Weights of a small mixture-of-experts language model, trained from scratch on English Wikipedia.
Size: 17 layers, width 128, vocabulary 2045, 25.2M parameters.
Training: a variant of Adam for the experts, 268M tokens.
Below are experts of layer 3 (counted from 0) of a mixture-of-experts language model. Rows are named router (the router's row for the expert), gate (a neuron's input weights, with its number), up (a neuron's input weights, with its number) and show model dimensions 0-127. Each number is 128 + 32 x the weight over its row's rms, rounded and kept within 0 to 255. Numbers have three digits each.
After each expert's rows: a language model's description of what the expert responds to. This comes from a sample of Wikipedia text that the model never trained on.

# expert 31
router:068112185152089118086156095164148169135109141080178091155141099132118137107174101156135100125166163126179110161190098149083122097153094099104119115115139103098147160132074158189096095111169105209100133153097128108100167101147146147106180074063086125132152165151124147148119161127105105123140122103127182157090085172086102167141078077104098141110098100164103183149070156139093165090125
gate1:143065090087165168089164173123096153152081170149136148118136137152101110159101145098114128152109118130134131097149176110146083102129073091137117102121076127141155127191136119161147115137148136119127124063074034124178086148108101093149158213148131139114115140137162092079135120104213113133178079070131099148139146134120127146186142110155118085069138062130188122147155091115082117093125
up1:155116202041162130139198141077104091083107136127159114130136124132054154138119099095143117097080109091093116112069118174132093103142080130142112170080117088135103108123108147149142141135088159171143134133136156098142107086117115157173131164139133126098143136141167091004123144145178102087183066122110137153123180159110130132113155097165127178096137118156154110085158154104131136125057
Description: Final letters of foreign names, such as Sobiesk-i, Hidek-i, Peps-i, and digits in table figures and vote counts.

# expert 58
router:159140174127132151127147138122067154116092090069025115149126112172123130149090133132143059115158097154129102106081133166108129134097087114149078059117151117138113147163126173142093140129132145063179160115099150176147162128121104157107112108176174135165160115110193124116051112090108126122169093096103138162159145216067165078124174133157096146090133121162169134111133159128080120117139
gate0:097171141099163189116122120143199041100124140157100160072106079091125110192139125118174155160085208095100152074158185130165129116099106154055097124141161152165112157132114094131059107191145154169131140139131115113139117115144145156111102109119099126152101095157103141173142084105128134134084146142162100139091168095088121144149094127101143101136119166127120147084080146111161150045173
up0:172076091167140167179135120170147083103147148169126186059094153101151124138133110199121124098097102136104125180072039151098169101133150119161138114154147143124123147119117131099087106155054092105139158131119109163100165183148163152068150147137069110141138136170092160141122121167109153146139087159089089141155172121168109208112157088116066130152078158165099131131138095102164114129121
Description: First letters of words after the or of, e.g. king, keeping; also the, commas after dates, closing parentheses, and Slavic or Cyrillic text.

# expert 23
router:093133069095154134096171136125097140113135230091102144160202183083164120139183100129163142181119154105102122088156135113143080153132120128191123124152136117193182083157102141183125086082173110148107134139092132167134143112100147151128142117163122147130091181099103158129122180179135088177088104077193142116071138142143156151141133097081137098163108129104162103095185128087141155130120
gate3:098134083138039084121136061087175145100108092135166110153164110088175111119091041139111105123116156182159134137145143135085078164162111149096137096109121104202097128186136094119173173162161144089111117108075145139075117110103119104142139139152136126099076150156078100124078105093107134132099078124168140181172127139122112104182150119135183134073110131086113097141129110115101097138059
up3:132110066135137121106129131125140121108110169155155169086078122087170066083115122076060135122122142156134136178107147123077107130158113113117099136165158088133155138134149149145115136156115140111119191121142163177118116079074093098116222174132129129193077152117106119082136112073142107078055095162127135148169186091119096170084112155072143155103127116074132159145169090132115159119058
Description: Prepositions and time words like until, in, at, by, under, after, month names, and name-initial pieces in tables.

# expert 35
router:149160146159100115101173082091160102118124087116104135152161104138118153095084158059180151136117077131151067114169094157145104144101102141198128087104070135091182090090133147071153148102114115139169100088137134172116123183136152101136162073135145142179085162142078066143113122111095153147145137109039108086182120109075133146127152116162177151142133154114112117162198120088133102164092
gate4:107151071159145190134186070105124164114120105148120122130085060113147144159106104107151121111110117084083127174143148093114106142111137157163125083129145117065142148051149117149088140197148142089123047123074094133108042097173078090145112087168152120131121114149148083119132132145080119104113157141138156096098118124122152180164097103076180068098121135097095169182134090129120161159115
up4:156106187103112093171106188186103118102098124079110140107149155168160128158149089163104151060125151129169104156145150151163144103140116077078104123108146089160152138185137150120134104091116079108166136121144166130095173124055145148095127172169122116166177148089118176134072089099136169127145109085139102190149116145131076107080139173158080114127092151125095054089151149154194160152153
Description: Word starts like organ in organisation or organism, pieces like ther, ith, I, E, and country codes in sports tables.

# expert 21
router:150191071110085110131155097174162087092153118126115103145110097156160091124139140120117112138116121107147129136162154161114193159091122115091044092088143190162111114074085070128096116146160188104167130161058052119118106096164144110102105143140130091159103099149146115122136149093115125116108162115074108112144134137148166196044186127139141087119097081125207147148118106123119102146164
gate1:189171163106125103120170137190179112181141107068156106147151159173137119047095153109075077102124068113122169113128144147150165145124162094164073128162053157130098098083119100081099134103161106135128133121111132139132150115096126123175190149132156133119081137186078229118084125098092112140131152109092170105110166135095126159151196139111125073110129166171126141125126104126141134113128
up1:091079098154151165111101115079072140078112124189118144135119092080147133221131118137153175157134197142136086132148128093113101098109101153090185135093186097112130159175114147164152109145116144114136118143170139110125116139163116125097104103103103114154186107086216017135161143159173153129128097147171083157147085107169154097126049105129112151141140125083132101120127150120136102151104
Description: The article a/an and the first piece of words like physician, photographs, constantly, United, often after is, as or and.

# expert 22
router:102164099143102132107212091161161178155096184111145055209086123094163135125087117127115088158179105112131145143097147101122122172126108088120124106074151124089124123081108100113110167127154143158126128145125189108118070163129106110156190118168112096122148147084140101132059149112131167176146089126085180091152069174162121077096141152131157110133147165127071171146083149154154081135151
gate1:174107126144170202127102112079151107189155149186047139078149067138147177156096128127189123126150135199128133128135122122171114160133153099120135111147110126165161164172084167140112102166146166111127170140143112074165136141144165141195097163106107084153098095114151172156089103144122148136122110093141085126128083188084144124142198142146137125183189172145111191144125148117154167095122
up1:137121091072118065097141103134098042109084091163173145095143155137077086109103143152134099110114092151170106084142147097106147090166155120115144107131065100133133168143213103142170128154144101087149141155130034169149100066117138188150122131064169141084114119125139113149156123114132088111203093146099094154112151133083148104123137129169165112091086112164124085128172178115131129132089
Description: Single consonant letters or short pieces inside words, especially ter in quarter, latter, Hemiptera; also v, f, n in Elevation, father.

# expert 34
router:176086153101098121188163140145117187149102105083091116158114149102139106127158134091077090100135124103066073181134156163094152159169113152090151149177165120147105139109094159139127207072071144154137144153124155119151159098092076102143112145123147158100148133134082118103051171139159138122151158136104157121115199104084163161085123148108074144140090197178112072156155151123171125151111
gate5:150152195163117157159118145155081133097160162134156121098121158110121141105188127086077137148110170174105114113102094137132160104155170083119185115150090120155149152113110121100125121106161094112126115056113120108096146156135087076094131075191142158155114143075144237150137183102102062121154134159149103114100123131123189152133203112134159158116091166114188141128084139149093117151197
up5:166147156141202105136139148155180163116169110128037051153115130139131137110070209157179124128136112100157086152109163134124128095129105192131035114113127106131105090164086128148148129141090123133080125152069133121137140151152172140121131108051139127122140168183128093151159128162152115163131159089103124110145116138133097090143118109106112152116145120128099062126148123126067209164064
Description: Middle syllables like at, ar, al, ac inside longer words, e.g. Representatives, format, aerobatic, malnutrition; also the article the.

# expert 7
router:131103108111150128150150089098150124148117130092125128136122142165116137129066100146147092183074121088105180134152051101100140059145133135093178140125122125187205183127116209137081126130131101070085165077110121135094101079126165136127118103168151188141169146170161136097109111133099133114215093127109148142123159163094115176119103127065142104087207136131109160150136146080138100115148
gate1:171138149113111146162115157077099160120106144114135139132175190129104146132124158141065162129143089072154170172124119139165135131123229061104145147158079114110146104122098119117115136125104094166139109130142062128200134119174089137092051147169095105095140066105162123096108162107159218119191133109120136114076091141119153152124170096133096124161132120183162094139168136088141116083149
up1:078080139143130152045157160107130109066131112144146112114136128126085130122125062161119148091110075111108168177110134096092108046105082122099174073110114121104112168176156135108111084190135189129102139086203161125135030115115113131108138150145103192120166114184139070093107135178153108122133134104124130139115139100175134086114137170168149166118114116072138099102109127143119124157084
Description: Single letters and short pieces inside words, especially iv in priv-atization and div-ides, plus i, n, R in names.

# expert 40
router:186194131162172081101115155106149166178120112116198160168141148165143139121133165150152177144092097190093121121089153079143174121094159146105112088103081111088160121059074119114138148113197160113108152167119121122127146137184068199117206098095135126161096159121127198132144120147063130132136101085163063119110127115102172105157151090163132133115164123131145118113078121124131122137127
gate1:070099127085147123065174114101078147170100099179118135132095100084141125157143103176120118144106185166103145088107138118139166114135101159140098071128125145126124131164169090107121155110061101083148099149169126113058208098071064114123152189168192136130142135160088139050130089084157105134109169107153145103144165129119112122158104136155163179140114173090119200095143134144137117125112
up1:153152119165104141156065125154165130105130148063133112149151150168131141122098154089138129119148080107137134164153128138134091127115152090098142178123131134133127130116105173140149112125208166147114176132092143133219058181170194148112100056095077127138149126111178116200122139151105198133147086133114123149118081109149164162092158117095085064113136065176097062156111144107102132102106
Description: Single digits and two-digit numbers in dates, scores and coordinates, e.g. 5–7, 1965; also the word Park in venues and lists.

# expert 39
router:114130110090110100134155202145184202158144115136112139152094118181113113090134117165089187140138115122144135174143122188124166192131156146118121154035110139147151114104171180115097117082084181121103147139140026135165174160150163120124150134163174165105103108159180132157158164104119094090123108079105106137070140115076109086167105091110096104146117112146128109125124137117078157181119
gate1:089119096152148092167180184135106126110148115130190118087154128113093119157134109084078080068102070087146108059114184114106118116117126158122102078098109104130081115119180169125109141066137104122145128127089092144162117097119086204138098122154111139147058099177064132124156183130079108118149135120108117109185124131123125128174106180187124149148133072150087170152174067140121171131121
up1:102134142168110141128105125112213122169111126085073109132149177155118128088175159106116155145042129151136167149118095157126106105133086133155153128123153151162149168145086110136155171099196109125060112079097145112119179128119144073145160090149152127131119170106109131117102107092127082161096086124036152074074144111115150157088148165103146132128132123100184118176091151045099160111183
Description: Single vowel or short pieces inside words and names, like ino in Latino, osp in hospital, plus digits 4 and 5.

# expert 12
router:149080100143152069152139180160141090138102181132147068103093130106173139086181124125090147094082135153087151074123162093141165147139172188164171190123145160135174182112117120127129164139099137106127122172170135117070140066153108140145106157157140102113158117091143138172142134160112160213142165104117132074093168144151086121083119148150158132072135122144091138086128063157183127179145
gate1:183128110193141154090155128120143122154175114170111107130172138152156153161121131120180125098187126081116081158180100119129126110080160097166139132119152172176116103175181161124201172126087080103121122088118078074190141200149090143115086066130106137125119114184091133131096133173134162146099065153099105132131059124147128146136163086125182124159115109102109113187089146108134148094101
up1:084086114016137117115075119081140152132154100080155116165133079168098122146145173116170090142169130147164121147126182127121082169117096095097148109154160084142131108099118127125121109096227153123151101112144152131071114086081161101141139179077122170168113128140112120150182136090119180121172112083092057138127224122112100142132151084132077117114127148156097116130145143133136096128109
Description: Capital first letters of names and headings after a paragraph break or table bar, such as W in Walter, Wilson, F.

# expert 52
router:132158131119107138127132169089105104147141167199129146138081143152121127116168119077134140129132102090182060186132176113190157134190139143132105094155168112157173101197146120154177154144139110203141149148091149155097129162056097102147124157115110087085066101084159115107150074134147128097120105091161088215090076104149122128184117148151145177089118168118140102166149154132130151140116
gate1:165117079140105227143210154155104144119095140119065132126124178150115076105085153090171116087094162124075090112089094125141138176097128148086158137188108106113097128118134156093181129122122153158081097173144094098102109185103139163105150120125161143198122089142123176159136093152145157134157119110124142117131142131109165048138147141109127133120099091180148113102157109207097074101093
up1:132107053114089190159151159122142101091105121138071125112076190119130076102082146062176108113102143101085098112067111126173127163120121199087150099206111109104136145103159163103162134100156106161099095155132087058081099096093115157145140133140136156169117124123150161136136087147142154126133141105112158128149160120117142056137152073078126094145091117183123138121138082199141076117150
Description: Main verbs and auxiliaries right after a subject, e.g. received, was published, had been, continue, including word-initial pieces of verbs.

# expert 44
router:125173171140107189134108140159128062190147172085113072188074062133178144226125133125161153168124089143104124074145209147145078146117170068093146154114155177125179145129117125150143157164123112176116149084117120137125106126114155102146122152123051072124101146106162118150087110143140132163185168125126145097159130133114124096129057153138122128156078134112096126111160131155102115148110
gate1:193135154107132193103117109098162151145128150160135093097136146182102155129108148123112180088121132152123070166150117123166207134193143169130122144131130092166084169081109126149138099128100175082134093138175096079075134163096050068129145082146134132116156068080145073131139143168136111158095071102155060183133151108132145152143143110170122083138154167137141148113142149069152178125132
up1:160101151178073121177128135107106101144094066108121105149129112154146171150176082115144121134154187090113164111129147150092055125104131080128134118132154152173162101134189087137132072119127179175115110128093163129172164089144194184137110135102095169115119175173143131187113117162195161136127055124168102130139124166112135134096149121202089118159133135147089109070091115204141146132135
Description: A single capital letter opening a proper noun, especially N in Native and Northern, K and G; also commas and en dashes.

# expert 57
router:112132153151168105155109120143159176075104139206076163090065198130135129070097116099121105153198144155118143078085085098090103154165111145124138104159136122104164130093105108146159135117117151153118178126103161177121154171120157147112135166140085089085138142090162097106193127182168130035134168139067102120124147129168182112116136083121127149171077112119129200117102115149139146137155
gate3:077092138164171137148038164077158125052169106159120122143126149148143105113062124149160132180110122139074081108155084173147186147099185103120149105079109120133144154103123126097147161152130109166131103132149109135178150182144108141130149105121123128148118087074129105150126137117149136113166118090139080076095158153147125173115175108081123087200138164153154094117136248137131113101118
up3:134076139137166111154060118119127104064143113164112142130100113145136082113116106137163132163114116121133061097085126123114152133093154034142190100133096148157134137115075094067138112155105127177144118134168071166186157170120151134123146075098098156143077096092089120086126064092132107109144122106146106081090178158067122152145198119109116151200114143168184086118135165135129126084136
Description: Middle word pieces such as al, ill, or, el, ent, notably ald in Donald and ill in chill or spilled.

# expert 26
router:107108152131139171174124125123101082123159220079116101129104103167145170106147111128123154122120117158108117148098166092116121148110191138099127166128135148055162077092147093156122117085187132114173075128106137189148153158138114176130147180098113130139184146106160099141097073131160110102099077155158057113103144123092175173133146090088090155146186060183077119106142126105135116178165
gate3:134106125165142176121114028103092113147139125160090155224126187128108087139100191148109110144164151125131191132032130121122140120083135136106174139035080162123151157129106065110129134127090082155142089116121119172150126133118099097108150141084087138151111130148137108118132158130117134163138069099091145112081133140192153108108127161165128105136127145113153179109146176184156176120164
up3:127124145212130161085165208163135122157109180094150149182145134161111107076089120131099155152155170102103111143129152177095194174113112101147149110165168088130108132165086180109075136153063147130169074127166114099164142166130082111109119123169160149137134103111082126152183176055128122158073119100150154107110115161129155142171135120069167167164136122144154118173123108131144076134083
Description: Capital letters opening proper nouns, especially Ch in China, Chamber and Chicago, and S, M, B in names, often after table bars.